Experts of a small language model.
Size: vocabulary 8192, 8.35M parameters.
Experts: 64 experts in each of 7 layers, a sigmoid router, a shared expert of 64 neurons.
Training: a variant of SOAP for the experts, 672M tokens.
Below are experts of layer 5 (counted from 0) of a mixture-of-experts language model. Rows are named router (the router's row for the expert), gate (a neuron's input weights, with its number), up (a neuron's input weights, with its number) and show model dimensions 0-127. Each number is 500 + 50 x the weight over its row's rms, rounded and kept within 0 to 999. Numbers have three digits each.
Before each expert's rows: "mostly gets" lists some tokens that are sent to it at least half of the time. This comes from a sample of Wikipedia text that the model never trained on.

# expert 18
mostly gets: "°", ":", " within", " at", " Coordinates", " in"
router:509426556574446457494593459499464495503469489527552526482530501570482537574481543481532498580472524465460460506536588445523467469464450548554554466516531445443435442506565533524548473560480466372536516436473512463491478524396450527508509461515581421507495471548509579446479526506511449441498484512392461541511552561447575496513591476394410427611506454416455458363448428519518480436553
gate0:459457475534496411568504488540525570456526452501516485478506555523396587516435604520479587523472563450532406521528539427551488545509472500573576400492590484401442470477539530484518413473625541476464542457473499444510456495417591514483559521536505502520546509534493530535525432462501505430510425472473481579451551442471452582526518419392557392502405499535505520522457507483460429530545
up0:569453519449528497526521485512527521472499536449525453447429501456480411542423536501430609524458463504589511496384471535467391449532469536507524472390611535445477516447437499532559468480452590411475515438542404545496497524495529509484548490559492546563547499530515528536513517473471464551529529537547515459372518521426529369497488516438471447454495477623511452424520471537528393584500
gate1:504468515509494412502547580548449475546522522536430546486551558543458528508431464514456482544470496587480588598435465458574458525548553430525489504566571512512528554430690481461504457567509529437569441522491567459529526465478559598570512413457590432473486537518523563471512530546529498517539422505467455471501528549489501548508536436357431497544526431489427492468475461495586502489550
up1:512478515506478341526500455453525518525551502570442539541464585456505524448380475489499569578532486549538491510561576556431419484482456408533455493539549507488499543476479463478501561498559477495507518407494516433461489549532460507426530465478509492497496618410517494488501610575531489584467550477612541530482520501571486524541503549500514608404564530475522567494413599556532582573528
gate2:548388554525522588501610478488490578532456482563603549544540526496543555611514562508424545524490511413492447408526519512546483466489600522528492469495531541413399449519508539499468561528589589498524538498474494510504506485407492540540588527437464542505447480397452546506454522546571469505536495526499500493507481450461619464535479531519492553537519396428555453447379450532528490457562
up2:473562479521666567482521520464479436518444437538557480379509503499455494468508503441414500543500562541603429390593597492428540517463483515446493428489563490526440434501517465529518602469492458579588501530481496474551395475474490523542512539456567497522604452546561490471582451448408440527494465446465434519483517450567548534477524491489412460503529564537517462503418491495478489534509
gate3:477463484518521485434552491521497518478491453459603448463611482483489531497473558473542469512498476550438644582517556423513425525411511461543516486455472596471489493558596551465532489552445550462613458468557484401557582557488383508443451417574547451469542479547541553491434485535455481445441468488544486540538564532529549470498548555389481518497558488464462489376518479426477489482499
up3:546481540457540571574458475598458440399399504535452522468554471558544563440454460489486477469484487497438523547551439488606593480453488478473535472517440500476385490453509409540452512502514555556400450406588440537470600486550498461469526583438584524469393484550484535478513443554513475456547448476520491410480517514523534377466510567479518483447501477541494508466529412526515421443485
gate4:518430524487473547467552507531484554521445583484544589567536366443535503550473575558507472451526514531547522468480566387525536520568528447472581510483482427550502419452453474570436429429507481448503484488509498519451429475438571430500477486501485479551555471590436518452491467449488530535492446508388588500557536535494511505483602500575491468615466486490508473487587407588508477370505
up4:527478445531485460580507430506473580502433449455510490514517541468429455523468530483445517592508447497467465585443542540502576557504555615506537495540508505467515519533559399489550468571637536464486518567588455521534507444428488555510399562527528443488517554610574529535497457468577541519445505447520443472504434560507584358533465489497545429586434500502484562454549568468457536468487
gate5:494432483507493434508543535476471547488479489359520607482422456537549495485459416515531488470507605517516489566469539366504529485392509583532573536451532502503457540568520397480510492511515605470547455496517476584491456436443531482539504464603612525534526473505581472441514443452530527555491488544440486498472503478589526474461565564466452433496529557445471471376557518514420463569533
up5:553651497557544526618566572569567618494571548515546462533539479404458527547484466527485449482559534538520500522551406514506542482487551544426536507509552504517523482573454448475593605518507548518432579473527514561396557513474476425451449527494524490400482413492539528501447446464522526456479522526476501500449583444516584499447537552508462477437498486473410576494507492497568407470507
gate6:482492508587453460435566498556530461561394451466530550429456454507565455589452441468484531487546523517477484378600530442481512485486482488504542559452460570477506466542576532523509449456399493450455503415489461457517493482435449509551452481539572463538518576465516537467535537490649488608508543499493474581532543450456545545534511436489396549636496509441468476495518492456596449568508
up6:628488552533490523492526474633514558454534483510532497558565467494534520481510534470396501437391535544517497653514487473590537514499540520535535496526502528502402561450513520478514416510514510435566461540464506457536473578452577515505557469502476485492502424511399568449489391595493407459492582523443514472421504465452484508525471502600505567571518562554556445482521510391453525460504
gate7:456354554426533485447583481450489532533536558574573575475494464497559506522488545430565608529530565568527511533453507552473376546483448568576547532510490488477537554376514548494538413539455555403502469401469477513472453494473487487445507513498512469477432535466533538554432563510564486505488487516395543539490424588482545454549528480469486513498605502435539473438473514547493406442513
up7:595476544589508490545494499604485503476481548461532571489467552475414495491585477509539459492441476529435510562506498517508547512450592401511439450473438471421472541526575549468503512475391445525520432534461396501549459475497619630527532418489607503529500558516506464433482535506505489517478541561525434426536405517421449477555530432447568392521469546517499502477480438443447474562489
gate8:540406484450504489581576461534457439539434454512546479449499490526441472498544546567515522535537543540445439573536472567498535525526486435429549542567554555543445491536594475550560536542496515463532623517451496568490492424340471633558544456560587484475621505532439511529589531534520485444563541505535497504500497497527560556507588550439514500517471566498421410488538507482489457512537
up8:557567470454491539457540428487570636366544501566461570520542486467490492423513583490441560457510562501531519522500473542524420513450552445489467523581504450465576449487538517446432493565489576496508589465573532526487456521443564506423406529498419424528493590408567523503551614518412517513500508523494564541503546511593440477540462470446471555528505488510443574428476532480567493537480
gate9:520525443431586434451526523383526521599456531461486530491413468498450488519475547530606463498585517595549510483486515559458517548445498476499523435545531513503571506498586494614475557504538530487528484556459429481577417481439520507485515549501415510570500489485492499468530590438594539576534413559397530568449489552460522518499557499550411452506442574478514434492513496369521467583490
up9:509602355495465600381406486498418515463458503457466416523530429443520383554480495594484483512516463505465495475442472499475403430460483450434527413524509398534453516473461495516510497526527524617401475536537521529536539442472507509475488556447479517515450518465422530483534411551507431528567465417524517474520525375514486553439567535505444531474506493521539552445505429514518458442488
gate10:452514544397497527463543489457519501463521531544498481535404520536462490473349554476485569569578546556523484525502533543447461430546424448457502475490520423478591456456593470498439476572606521505507555458554443385495545577510613458507464430446534416492530439518592533436465505467471565512464476559504563533475468553486537507524536422431518495447506515447397507404494525563526459535531
up10:481612491442441472542459512580543556527550621421451521519561461519492464406450451444543493463478463523524491515541522483500511482415475458421503442494585491586497509499503554481502492526460507628538549566529518529508587583609540536465506502425437534456529518482526428372592446441561561474495505460493538499619520447491527522484409524487502469450512572459461548510559542478445594527566
gate11:587409530514523465434563445452488501484543484450485529448469518626518435481515563476591456499499467500510460573562490490426398489479462439501515438463516441512518416485527647538465568593389490582543539474526426486497454518393536503509512379447555380584553525577436499456529483511421464511503486543437516522527533483461540485545539504494416514451468521492465444448510457529464453475517
up11:471580511480614497466457494489522492505413513484517458477488555444499519600518529449542518426556441587483514593402456470414493395492525558547472484534515597469555451517469455516476489502502526519572426467556532455431588542502436523485512517560409534467461510537539483534468500517578395451457490459492485472427586445457505482525316474457550425492417542461509475550446462477556504574496
gate12:507437512530420546500617484505498542605460435476524516448425428487478597523419543426478538559426523529483402488537551452539465564524545472420513456453493482413475412503544499577504595508532627496419512462516481553506533437418522491435496510524605532517427538461472508462500338547577446478499477484529512472536467564447564544494490521478479489526472587445502446509492471438550469470534
up12:500577356484445582579434552528491492505457447436533460563534475531524506439480424486613382475487553510448532487530513488489435522505521473433583555531508475533563496536510478491465481488545495421480399464476478587468590484515512429509519516525381414474515499462548555439371358630468483548476495519490478520507462553482531440555558465497543564524515544521511541557566476511503504478501
gate13:492543550559526514426526480495482542569482501522556570445444528501492485511516536526587491513485503534481454531459560471471512547480486528549551457540424541533381538415606531433540549497506491428527439457477530448427523577375399530549496428485454477420498441561558527455374455495546522473529413517454436513478572502457519471509504522538515473517497413609619452421410427489529538475565
up13:464524537447443470573523497502498579616403558453516442571478482462493494550454600476550505468498622506492452565570495503548448513579628484546537558560458502615546464474554378498509471451578487425498480466516533420515487458541544462456495502533493473450483479576532476485594553509491545536449466469486482509514620555479472521464520552436492487521469462423452496473511590473391462422555
gate14:502517493472389459435611395436453550595478567434481579516570493427502577537426496486429484542459441496527426550510582477485519470583507541509484415475473498466363500533527459513538445582405465413448476414513468536477496508485497535434509513542512508546478467569393558499527464498552483492494446527488474461553591470395434462463605486537502498532498450463440485515456557531488514423509
up14:476501575525445515406521570578472455463468429467379491568518417506462570487444564434452476592580432452433570521497378470514487470487471501395508428526527492490463483420558438440441542510517528470431523540588594472511575527509563466499486487536514465466470413519567478420491477446446550476548471576457470464455456517461575506450597512462464486564508382546535508493503473466497515447466
gate15:479469564553417491546520496481500477489481443568476533508498510530537440545554489441480480526454517522530386544457604458527500451567456452567383467548585545387478536456414539511470507549494441494530528472428416424494552544480574497525367452509482543484470440560495526501459532492541579432506524508507519560505587475376557666480512566555480470461475554456539517431482509466530507436508
up15:478513504499482466522509574513566429417512508561450491491462550412482477408474518566464567496486438444535502436569493558458547508559430482601461533610548480509490554453498588483465478464539546647410493489513486552497449487485601462539597506557481527529475472461491460558552510490471489527580473528539553487563440457564573588502621590530469496418537516479523537578512538470497397424504
gate16:407489506467432422463537478432516557459492435473594525517525536552439506555469555489525555463378412498558505466429449453484553488449450460597548462502535590473569558561488485508468517505468520432402525425491458522478411434383501504564507554414469503529562453444521531398520479489546510465508380507479565535544469573513462432470540542440455536418505512496606498464449528452449485522521
up16:538428442455561486504539498452505501609526452494495506470450465532529493540495570491434465544498433539447533513492477479413498444477434481422467467410428468606493449540532517483425644479533482587470532557557580604508471446491508403500393455553454443477494529496494517477552478437560480489429462495483486429520514571589443461537565577475475510495508490568444601568483472570427441419474

# expert 14
mostly gets: " res", " exp", " acc", " cons", " f", " would"
router:523476570477423426422514527482556484532416544566402481417486542507528515509498639510405537500447373540490506466466541507417447449461453428551603468556497496532534467502420530484518470595410550503534547460494550421500423461465485425435490416549529524521489526483481441519541529453505403473513496528456561530515539540542535456512580507460441483552477467463567543409406465461469496447568
gate0:525510512566511505390476510534460468503445390514471544458470593467507523471528639393441574428449403582484520516500529468453568520546540480522572419616478469422523547540524616536509488607485515533513537514493526517512459470505501541513553553554474485488506593530453404507485591444483554459515410533487576443514562508519534499461565467465506562454532487476513458504522425417453542449571
up0:461446533560492583418550495519567480390547582448572356568469503567452534545514456477472456505515520489514458532490507422464460491379439529516459588428567564556484463421394529461525518514446491524549466498536532528562467610572463487488528556495533513421517498522548544480407561522538473473537446453504502421532476471484446502457498446514567533433457401551508616457531494501524422481512
gate1:469465546462512495482514520515600466489432479573509501546516524505563510475460534585523469495456462513440429499497440498459540536485404463514477434624525464617517459524425505509579450555479484488480500348570483437494461427508537491425522436484588429430580507519526425550455524499557423548547470532423472447540607529529511488563507555476495425561561526480403569475462539556487488615520
up1:472386503465487532401563477454564575403486441437568479583531500611542533478568508517463461487512513433489551526484509461452546505594524505496528463542491518552516606458535444520547514495512520517426545467540443517447516435533436559548504421453428435416484418471509553472520404548492514547469602541504524543447579581529477455554560482521585546446566537421457484569592515486430501545521
gate2:575479511448491643447487608459520409516406542519440540514548518503530513440523569441548532552487437451557481536490580472482469518454447428550509495507462539467523561529502473569495559559564487456472478557540452436495523602480400484432504456545499542513456617553534451463513482460547337532458426483526603463568514488527497476479565500459502488591560475421490483494522519511533573433547
up2:491511516468527434610507471509529609497564565512515524509429440528445465510491443476535510521441479482532506477541539454569474542541473521427536516479464542508473433519516398524400506455535503401491420447495569638439507515535454393443413472512562506521514564495447508630497540515468538463464412440547469479488525469496556561447539483455491585589557463456447458580556527549619515493568
gate3:540539507423404490522518538508518499625519556479562504519455539530502509454524597498474455487509404545581494480480435575439468480474527482475453485474430503507584527584573469587544505589572444512506468520507439481513403400374547473437531477518367535486458487486519488579466541492447457514517525490505515504488557510514476493463487567572523446548384457482570549378474548608457465478509
up3:547480490458545558558507540532518464528537448555480522498497480476550462459558396492524444334409534505551505432472508561474533503448539488532540583497484502516438522517468503477444540526533486577544472511525514504484499413543473396510393433486512421529602502534457510424499496496436553483527501454490454553505437490445492654395468563501440425454402551582387550478463493473455432487531
gate4:530384566442582447520577455498445435552434514505412482448545475525463537513487573419504537481502406513444420526561532575531428530477531442450503486523502472510486555494423569404567454522535500451480502452539462520401386547522447514438454467509568529538450472509456392492524509512540517395532420535593450444506558495494570529479463605457430475587539553463494478443498477552518540476476
up4:467437414494411510554506541514551453476453419456560456554408501515459579445581421568466464526508540534478516448397506471459538563605415461509518514593536561516461542513550502471478461470569471440549509520526637501472449521462571489459494543526445483478507508505542428522468414474572530445523501469576530471427426430569458525507586556489498534508527596559516552504429468515614528566488
gate5:519447509495394485427478447599553562545491506465484489492576518549521486484521561444425544479564383513545520564525603493486473499463492488539487556514372479569537502573511568441567440581447498571613554512474479523528497542547434483440453466413546509502606468359505480518495491470429486537579542559476601563566527536462489529540414523467475448460543502524584509462475506473481512537526
up5:468537509496443566353508518477500504591473409464560560417520441550464452505559505494514462477474453529490504454569508581486408522526519462528427470477412513441541481477536464492424487532488424447513510397491541566439498486513541450511454515484449535499597452538581511443517535432411519399530559487577477443404651558494530507466512490475490488486383477524463453543528442441551463425493
gate6:512450551535516446474506458525557454595510515593452512419460570499509494528569426529463424515363536386527519566518566541439449492549463569491465495535477471536553409450401514556470461539483591485480522507476426440501492465424545437479539497431532475499536474452409418478542519490606439587570488486547521577554466581477497475537574616492446543519518491521507522427440505555474447484495
up6:437475477455395551426645524527549463481516540523458566525478539428521515416481562529528500538461458486397533382492495470544521559422343477565405493547497506476513507472520504471515470444454481543485478486470643487432447462536506501513584461560466503490601519479554479492460533507524532512517511484405467477591467387573510506507598577586501505497563551467542512550509491478477461493497
gate7:497544611478435513397516529519508524508444480413400478559542459517520600575531563459453509523485420519486551476460542542431564430504442497499498437557524525588535501520419512508523542509452476485511534457463576436469497447488538477642436434536555617577521586579540473475471349430539456536497437510459514498525445470518501491539524563381515466553496518472531503426513473525498510511554
up7:496428598451541480413506514519409427388429480510520521553489431507464586526455523568562554461473533545472530503508505364492552601481469528445518403526527548478451501493472470529454411476528469484627493495528559509540524424449455479551491501515494429524491497547492540479509558476503560516494468454496527420584416515495446566501565449550481535577456345495566548447524482549601540518491
gate8:570422383482393493439499515510506446400532537489383457445533513510491567475563475499534427479418430431486503581459554462525560526500509398474584467534492588567500501455466570543464526551520593504549538489546464439499468517524474479563431412493428476485482489600553505484588521503524388444489546534446493460454513481511557491424516451384500516551486528464598478512453440450488458506526
up8:446566504491539569566550486629525422500454590543560514512541501488554410526449462432470469591478552473485538506519564509542559538455387512482546531525455489578514444472502464439454489491436460472515389396557473541510450467547497524491475454459445464421508511483457467437538484430557449495476427496463444502519547499472500517340406547459433453578516512489515588487401438574461512474501
gate9:561486515455470415464588487589515521556502499510482452506499503430497544458478519489406554431401464565487499418506509534395318567466461427496498418525517513507527539524460506462495445577468551529482477504501505506473493538432465505504459471388383529510435420517476447502488457333475415523452549543517583467481515557531507494446490496445451505555528492434477555489505543510566401506532
up9:540521493487498480438509382577475517619543498571537532481443509477526488464424449504402523476470467471606470465494485437542395540522428584451424514533407557506528523527444563532470544491609468566562577573488523507473485550462511517445521509443520472444509537492480491562574471438553539428566509496499452483463546532528500587510499521412518583527560570500491498459483443590599379561501
gate10:534404526476325542488436526487581436506448407500614500475534503474486496484494559424484582515516454505404532555480562409574473550584502517553491435567439522570580496515431516475529534469512492473594555534558552466494510489471568476614557442504523559505513501566537443493454436461490491429551540456457441492586455505513453517507557564536503487492552573425431466515477452530447491559526
up10:493533548429498460531477513549458495531471422564595529548504574517482429488563485518483479420531472409465548501419483652457582531502490537482536537567506491540531475568460569469524426495481470496503453522563562545432486466540482547481414483455513505587550531367635473545479544510467589494408515496503508521467475511361457595594608506515448495481501443522549484481450524450499487477492
gate11:465485534427459397486505522561557528567446473559516514470495511474567469436571567493432458532471417546546495508434448540402430462538516493433596506555516527586437483436490432510430450585520495498473514420537497393527435512514476428445510450484458509508523432545541489529480570471532456440573446516433552537580517489595492448527527443360476491476512484449593554448435536469527450413545
up11:508451441516536490460473457521525509460475462509476549435533528449562527467456522540498474367533492535429534481545492514634476519560533426486511433446556535521555526518504440481428419576388469499526495525442591619450540481519466503442564587506486437529479573412391396441491465655441527510575525493450538445525460452449491481544442525478494505465453516531506497433452517586514536486463
gate12:512475501476478516464435581472530530602569509568446490489475524522420436408513559525446528444487441532483576553482583429473479550571523393540527439532445474417534468552491600520525529582481465435521501458443566474451460528510497574514559471590478491528543478568443426447594457458460497452485567553461515524501569515414543586553483562549447561591465471541517522451424519501554392500545
up12:519557507505503514454432507510462536520531446496491419536560505513479510492514590489458581608560478480465415509454578540562591521551521549452509519570496536556502519494483419497533537393572486549439536547545407454497493481530422441515490458505576627507474507576527581555583463560548441543431549468466507557492493608426477461436479535527497453515442600354582464502520494512547510494456
gate13:530434528446455573519414467479555429548458609505498507453461554563534506499436491505444602490478469559531407655440542428485450499458451508486622463483446503585494480507510592478485482523438524438477539495494506461446514477513499366437517492519356508510433459493474467456456496518489556410559554531542433506566441519512545491569547511490513449524467529584556433411485503503503492436535
up13:416577544640506508497448530476526442397495543434533494383578470436469451592511477551490471425442490539573549527521522473559474524521521488611457578471497471513552586532456460429553522419431443384494512547492478500516425482512510537494541488406535485568437538476484406532593513403411471529487500498467515460452519497508432497550554476466440486471538482414439503405479509531474531496507
gate14:560449590413480410522538507489522462565573491462510409467556528509488435557481571525453600435415506454488477514568510578504437410458495458561524526523624449517526430416493542450557567542472444555416465409509545514478489447491586497477519457599527502519431466477490475505552491474502475455492533592491524482595575552472513484573543463502447470570472533528535560487498636482489550495569
up14:503561522449450456537555474497570471500492515614531569496455438535551397518488480527431427451518429527598519431468487628541466444427408527535543533567480431511584504408469535474517571507531428541503528492396449492470497468577414413404502511491438570499499477504485520481493468504569491531483421560513502556501460494487491511504491428546635484522510437485562497598452519547555536417525
gate15:507413493447448438456577595500502432485503400416466471496417520532545502530446529495446569480453465548541550522437640541434515429490482511626549428521505505562523461413499524503481472535448467497480549476485591455501445460442609499511455469547503598622517569454482473468591432437491500479450500505434522512570495452520556503609573487471471458497568480523501525438455506513488541455559
up15:481528434528475450535527573493573467548509526436535547459474533499550488468514498538572449614526466471415419530489475473498558538529449526399542468452440511467509523544576462505448443515519415376558396484554566405370525433470480446522458559449473581569466555397501440543389589463531566452494447579498576527510512433556530496513472484455501510512488550474441449493525463533540515475516
gate16:448537487466519470547515472464515487554499570450512471515480495498505500548510430434430553459545479543454459534541487496419443389512395554617616514500453461536431536490455447526448407538470514467423546515501498554485539527480430424489438443481532520536514435510550435432523586383536532451524514505513604451546506483492556529526497510507413404435579492491495610446552494467364522513572
up16:570462565481458495532342457485552454444563559422414562504509465547434564432410495558458450432542542490481477502488504566589513463538496490509516616387443440502513463443525522536459527537570423520494564502479519493535457514493499579505468551527472469482558473366493571459522488490446523512451489466588472545506498484520547539519568545462582438529515520520549554565337459499468482481518

# expert 9
mostly gets: " under", " during", " where", " when", " this", " before"
router:511447546500466429467579445450543518468470489509479534417490470551379527607464545487507544570491431518477518499447573510500509516518444449509551474484523467481522446496525651550540428527445547465547563562560447551546455546461535498501465450626472516537501508479434530504523493479549375453595451560371536575481500520541551509609576488480391478552479457474501514455432521479564537460528
gate0:470489423518494540560501522467478488396517617459556621509496427510475552514481518567552513575443461445591475524524548441487466443436525537567475558541479500395503411573541589511483497499498487513522467391458404507500507565453491469476474494534589500466473500533501529600462621505594575543597433445504472619449491442546580510549545525446506518488551500457465451476431505520540488503490
up0:443455558438439484552496509391478503512518604530525461465424529529411405525460434581538505458538529544518563461488443452513581566509483423570537535500484433491569514570527557490513414516507549469536528529464561555586505411410537420527465414505439583540503505505521485534544498497506506410474538413459464547510533566544427556478526482482595506503405555482505478597420544439565512563473
gate1:513510493596524516560441477420492534563456529511506522465551529579577515500480383602568491494570465503536431521405491457463549514425491478422503401515440527423523530459561587490505448555450517555610483570493500561480519523496548460444444473638383533469538483497414498535489517438517486602517449475531510458511442527413528425469444477502516464501479546519555538475627476473497454448518
up1:586530479433459508452528439519540554523612427450531462382383421503433539541493500504550436499491482544432477513441553477543498449474503450504454540546410536504497524565523559493569525446421503500471528400438420493623450567562524524456486433575496502479473485378480598533472515448564501520544469516539494558476541471517558571537581488563492560462499534504482414530399467505478491540437
gate2:567573497553425370484537530559495572445477342446536431464504475489551536564583441470417381472472474469471508473580495423469477551518460490563472505482438479451536524534546548520403415491457504522442530495519489505534460564482539388539428480441517529517455590502434528392567429481535430421456517477455497522475540497512533487499551559469511508474523569507540465458587470492549573453502
up2:593537431528412463480404444522534536453439438491544483606426436502550525500421473548529497556389489501453504502522476502538484542592486456522548461494427459484529524547601451493421474565496450532418530457597479499461517455463527414500456492537543551498495494459613489421497428504528524490423539438472552486492514484447553545476554523536482507445452610520530493458502317465492507432533
gate3:502554484510472479613469396536526564474489504481430499502550417567536417504532514391445521470460447464510509519576489493517539486460425567477445441440426406528445443435396516471428486514496554493483506535604431507535510481508465434496499559519440472549540462517464534478555476593451510489551454551551418472655520487559592568584554458430508472563532475566542500489535473534575447500531
up3:442580546560513473530518459463417444510428536524522503424561460597569478522474440475564500486443509595517482464584476454418590517475466487512597471507575493553454622512481420492479558583500575510429419452426474436545453457472494426446549495448539451494479559467506470509456507477525483536384495469606449552631542503507465467542569482426505484422478518513425473508499452486446479449503
gate4:454474482460535470464530466454503469443416539565458473520517556511471542528536428479498548576520469404411525606529571439596662527567479523517415436499463525522551527542544596548526474481479519461464439542471521566493541446515505567654524478527418523511493580518420492510570449544526458437501478440433523508524592501455460556503546553421515527520539509563417555518440513543489565518512
up4:435544500470436545526490521603517517437456454600536474565553457605409445486461535576498460498471437511500443480531506530493540415541483494485498504492487431520480447554480555505547500476525500471486493538444371431523542501590478401506481512396612409478426407495590545512422509452454514543521483552460543494497548424475441432568510560454528554528569438538563491409547515529546576451529
gate5:509548431530513577488489428415553543566481528552563588518478600471483448547411472526494450488535445512507487523413536418449459515471509387466410451545485460498518482519458553507466526539463595563545489529512385499557448526433490525381473470457423459441502505482550557528510547558532487542532515467455453604524560393478539603515456470494404485471435527471496514436478548416488453592501
up5:532519495445421574439474405445481485556531490521497459470571503497512508570448465517509512468589486585471503513523372550549616466476532373515518532554517548544508458502479482566529477548461525515505531521509440639522447495491579463467537567517461597606556492595446522536583499518571395524504458468554528499453631455520494420505484521529581514504540422535518564547486523513568474521513
gate6:483494508541487519538502441427565542455485515478502563528542461481436482374495494533444530557421478525442406464483518517506464495557345436452515474457447581443495417572509477469562491466548541416453546568519484423575509490561543434520564551433559489398560466510518492521492340545497488490499457544468484536441506414592509516551541501453367515495580506490464519486523463469474457563525
up6:478449485493431433528515468441545494451560522497525408536549575573449499617502458427409499502417495451459469528552486400596425459620509406492594540519512462477464537529485531491502495530430440458361510515518460516578403471502533476509549514529543476522605489531466468448516477546447507465433401498549563502524554442480460462536604479553440447542523440468518577505524521508424501500462
gate7:567422556397519541519503532496619519502497491459425562460544529498414513512414583487414456561580421547555571522481637508577469515477468443505548459525531551473506438476525599484451521500471480483582584465535437510474528508468533449571441522566593416523584538466525487497440473530479459523518452462488564477454531487562574523600555438458487533505473446448547567496411568515532537512498
up7:492630542585479552487526493520463508518464478526569468444471487469569478479493520507494569349489413554488497535495452619488479442538497422530494516557586535582529571499468417550459606491515484440458588439510447510523433540529544522439480501556468508551512474546504545432538517548489508529514432473532590431464481616452531368549442509511486397406451539482479507470534441528439486515501
gate8:523551468499563535574514552461485542577485542481557540471451549576486465510469522462449469463494444528583495464494606563439535580506597551441538467479577528357426516408462514457516532478544443497622516531453457580457504547493502560517486480582552500571476384462479464470440505428532464468531557597452562559409586530477562505526442473542488524468483576437467430485523554480490506450496
up8:549424512483686545652463545421512552600592539575494507541428468542489542478505477459503464523500544583434518576567586449437524591478529510500535440515527539502452472474518544523445416503511489504565493558429511449462508509578507492513580476462472486489556431541507455545437477501425565421548565538512482526485461468485430558486511529457441483499477488475480463562595504541422575475520
gate9:441413497440504435490466438558532396477561447503565389497455440523532466502411504417552492498443563518475463496460553528535552502551525505534568490477402446458538532562408470443502470469471497476407496458542486523449500477464477549546422443502587483507571477457542434558561526544504566589397460515546427521553444523599486512577619529426454491516464458521523537458497435569458570514550
up9:469514461501581509640519441516549458509566378526485449577515499540590414478472491428582513485515430480419592536451500531515428439462488523549560526445519459577418470500480551471539527500497503544489544495461484430527571496480433464518497420494478462508559484555446502418475482489430426537494532476527417553440503525468458436547443591585522457448525446531429431542372461573449524555512
gate10:510537593481464419474545480485553515488458451411499496520440452469487514598568517574391472525494513557509554472590481505502555549495432475523482490420496460509491513459580569458481483453453599508509483550451417402521499530433592452505449440491524517495411613425445546495661462481484414436509575472448500510501522528465525485539430516499471541558495496458600532455508441519623515479516
up10:452534541577435475484580536568507530450507410637464355591537370433505609517418415456461475575478514501511583457630443437460482520551480402539503522494533527500479475519554454517411577549532516483496483436527529456412475523511503472528467542423479581486490525475520517490475578480477445483439457465484521506540534483516506434481518492517506467471510460541473473595533527543457479405515
gate11:515474503473441554563482463602588508399531476557503513526432475570442464565434479427473503589481397547571502455409529573509562580549411441467541447509403534590447497556530466505466481508426397512487462561462495472498456475576537524522490465625507488496557497582448436499516417483472547515505485488466512457493471480460506576475618428501397475509517529543554494494555538576481509530529
up11:467523482518489560430515483488476536474485564517476453544503558488441480340464470503330590611504473548492459480509518530599500535490506446480536489485522463391592448459541616498604448519548507454447519602476445489544481468558510458424510529530530471442507503458458512516526493583518450520488483538474521547463565436583492520578516434618433494498562520516485569506553447471474582525480
gate12:462449495472364466473566538520529524568544476471487528475529498480472595539579550513496512555479581478535491432456523457511464549495518466517512536443410504502500473528495657506537451461424551446441527504465569533536526507434515517527486433542456552505541493574420512536506474460568446443623527582394488540536516633468539498500532450512456509411476451494427450563438567367472534511457
up12:458574516386569412494603508494534573523549518486364498437447444476499411455491472531512589528442501556481479448539476494471361457469476424532549489433521527499671541551455466495494585510505457531461479499497450471582449432592442494447588468488387464514447509532528495519419518420460558544487458492508475523513358567509521498480482507494498493462480543491465536513510497501507498473507
gate13:497363473478533496393591485516439489513440552537528488539477554517487498510524546571596511483675517528451528501520475468483560573448571521454497523525556461503545531512505521550579461482584480483569494512534426554560500514470572480527479429617430498427519598496536549511437539520520534386558432544383464511523457534597549486509444521480474502553529382476527526450484505503537505515519
up13:573477405496499420516553546498438516479588498412447508403411535523436476583511474432472521486435532624627462518421451495504490589531513434555484491523493477439545443486434491507493496525502567448523523535566490465511436475543599483407414495515459516504478446448485513463472551460578483533458491550464487487571497583563535416553491479476489568409459492508467465486523638533597513475477
gate14:503464541530448474417525521399535558537519509540474558449547550528517498427469499527571498515496456420540468476530550452469546477547519441515520469449531443449561402491478472469536388490458595504411567492470364523518491596464514441462559477564432497499484508438501573462498434438511445499495418541437590602443434473486543510520540427493519507550495451448472551513367404459431443542531
up14:476565501478543509465555506441506465563501507484522580547600423526452385561477479487495571375500501494400510574462501489526468513490551514551493495541365490444474484468501455506532477413507532514469451463585471582600503345542504508478535573493441506411484481489500559550386534545487552406527452511556501475502567475545561485541524502578428544441564555437467503505420466567489493510478
gate15:543521481526535413488546464438477500486500444493407453529545495450479531612441526441519498573369465444568587415560574538502494448475378450458611546530550521518523484496539497534460513485420513496551470427497472498512460457477443491450609586463409404442556446552467501508550454556585530561579490492444487498498464464534531484527566482500485505442502513476609462485566432602509503501523
up15:540565494470482494488552471413512544511489599590535553425433596515541517550445495537520525415391548492525551538536536553509478509525458499500485431492573387472439460485493436548545538488526351543493449454535504453508531652559505423506549483604472504456557442482545462439447448554556488534512508550562530457441434447580542508475478490516426426482479563570458448482558536502519445513509
gate16:569510429465456420515533529545509585429503510432515579496478475563467557543542407547585550486586412447538513463578562448533501534478514527518466468417464534544614507525605524579505402432510523485545453504468509564488512415564419590607509472572521580478524500453490509484497438486506525500486481506510515532516473552534519508567579503479508503572567550470466422449483485517599632492558
up16:453516501414491455527429510467497400544538551461486449516456551496531434505451459470536485550553500466566493408586491510471471481497452429526570601525460388487583597569541476471448569563441536518400398429460403476508503464457436423435539518530552456506582491436471551480459479486335495515437467433557405493474550447451481546532476497510487490485503430522504517541497506562457478466516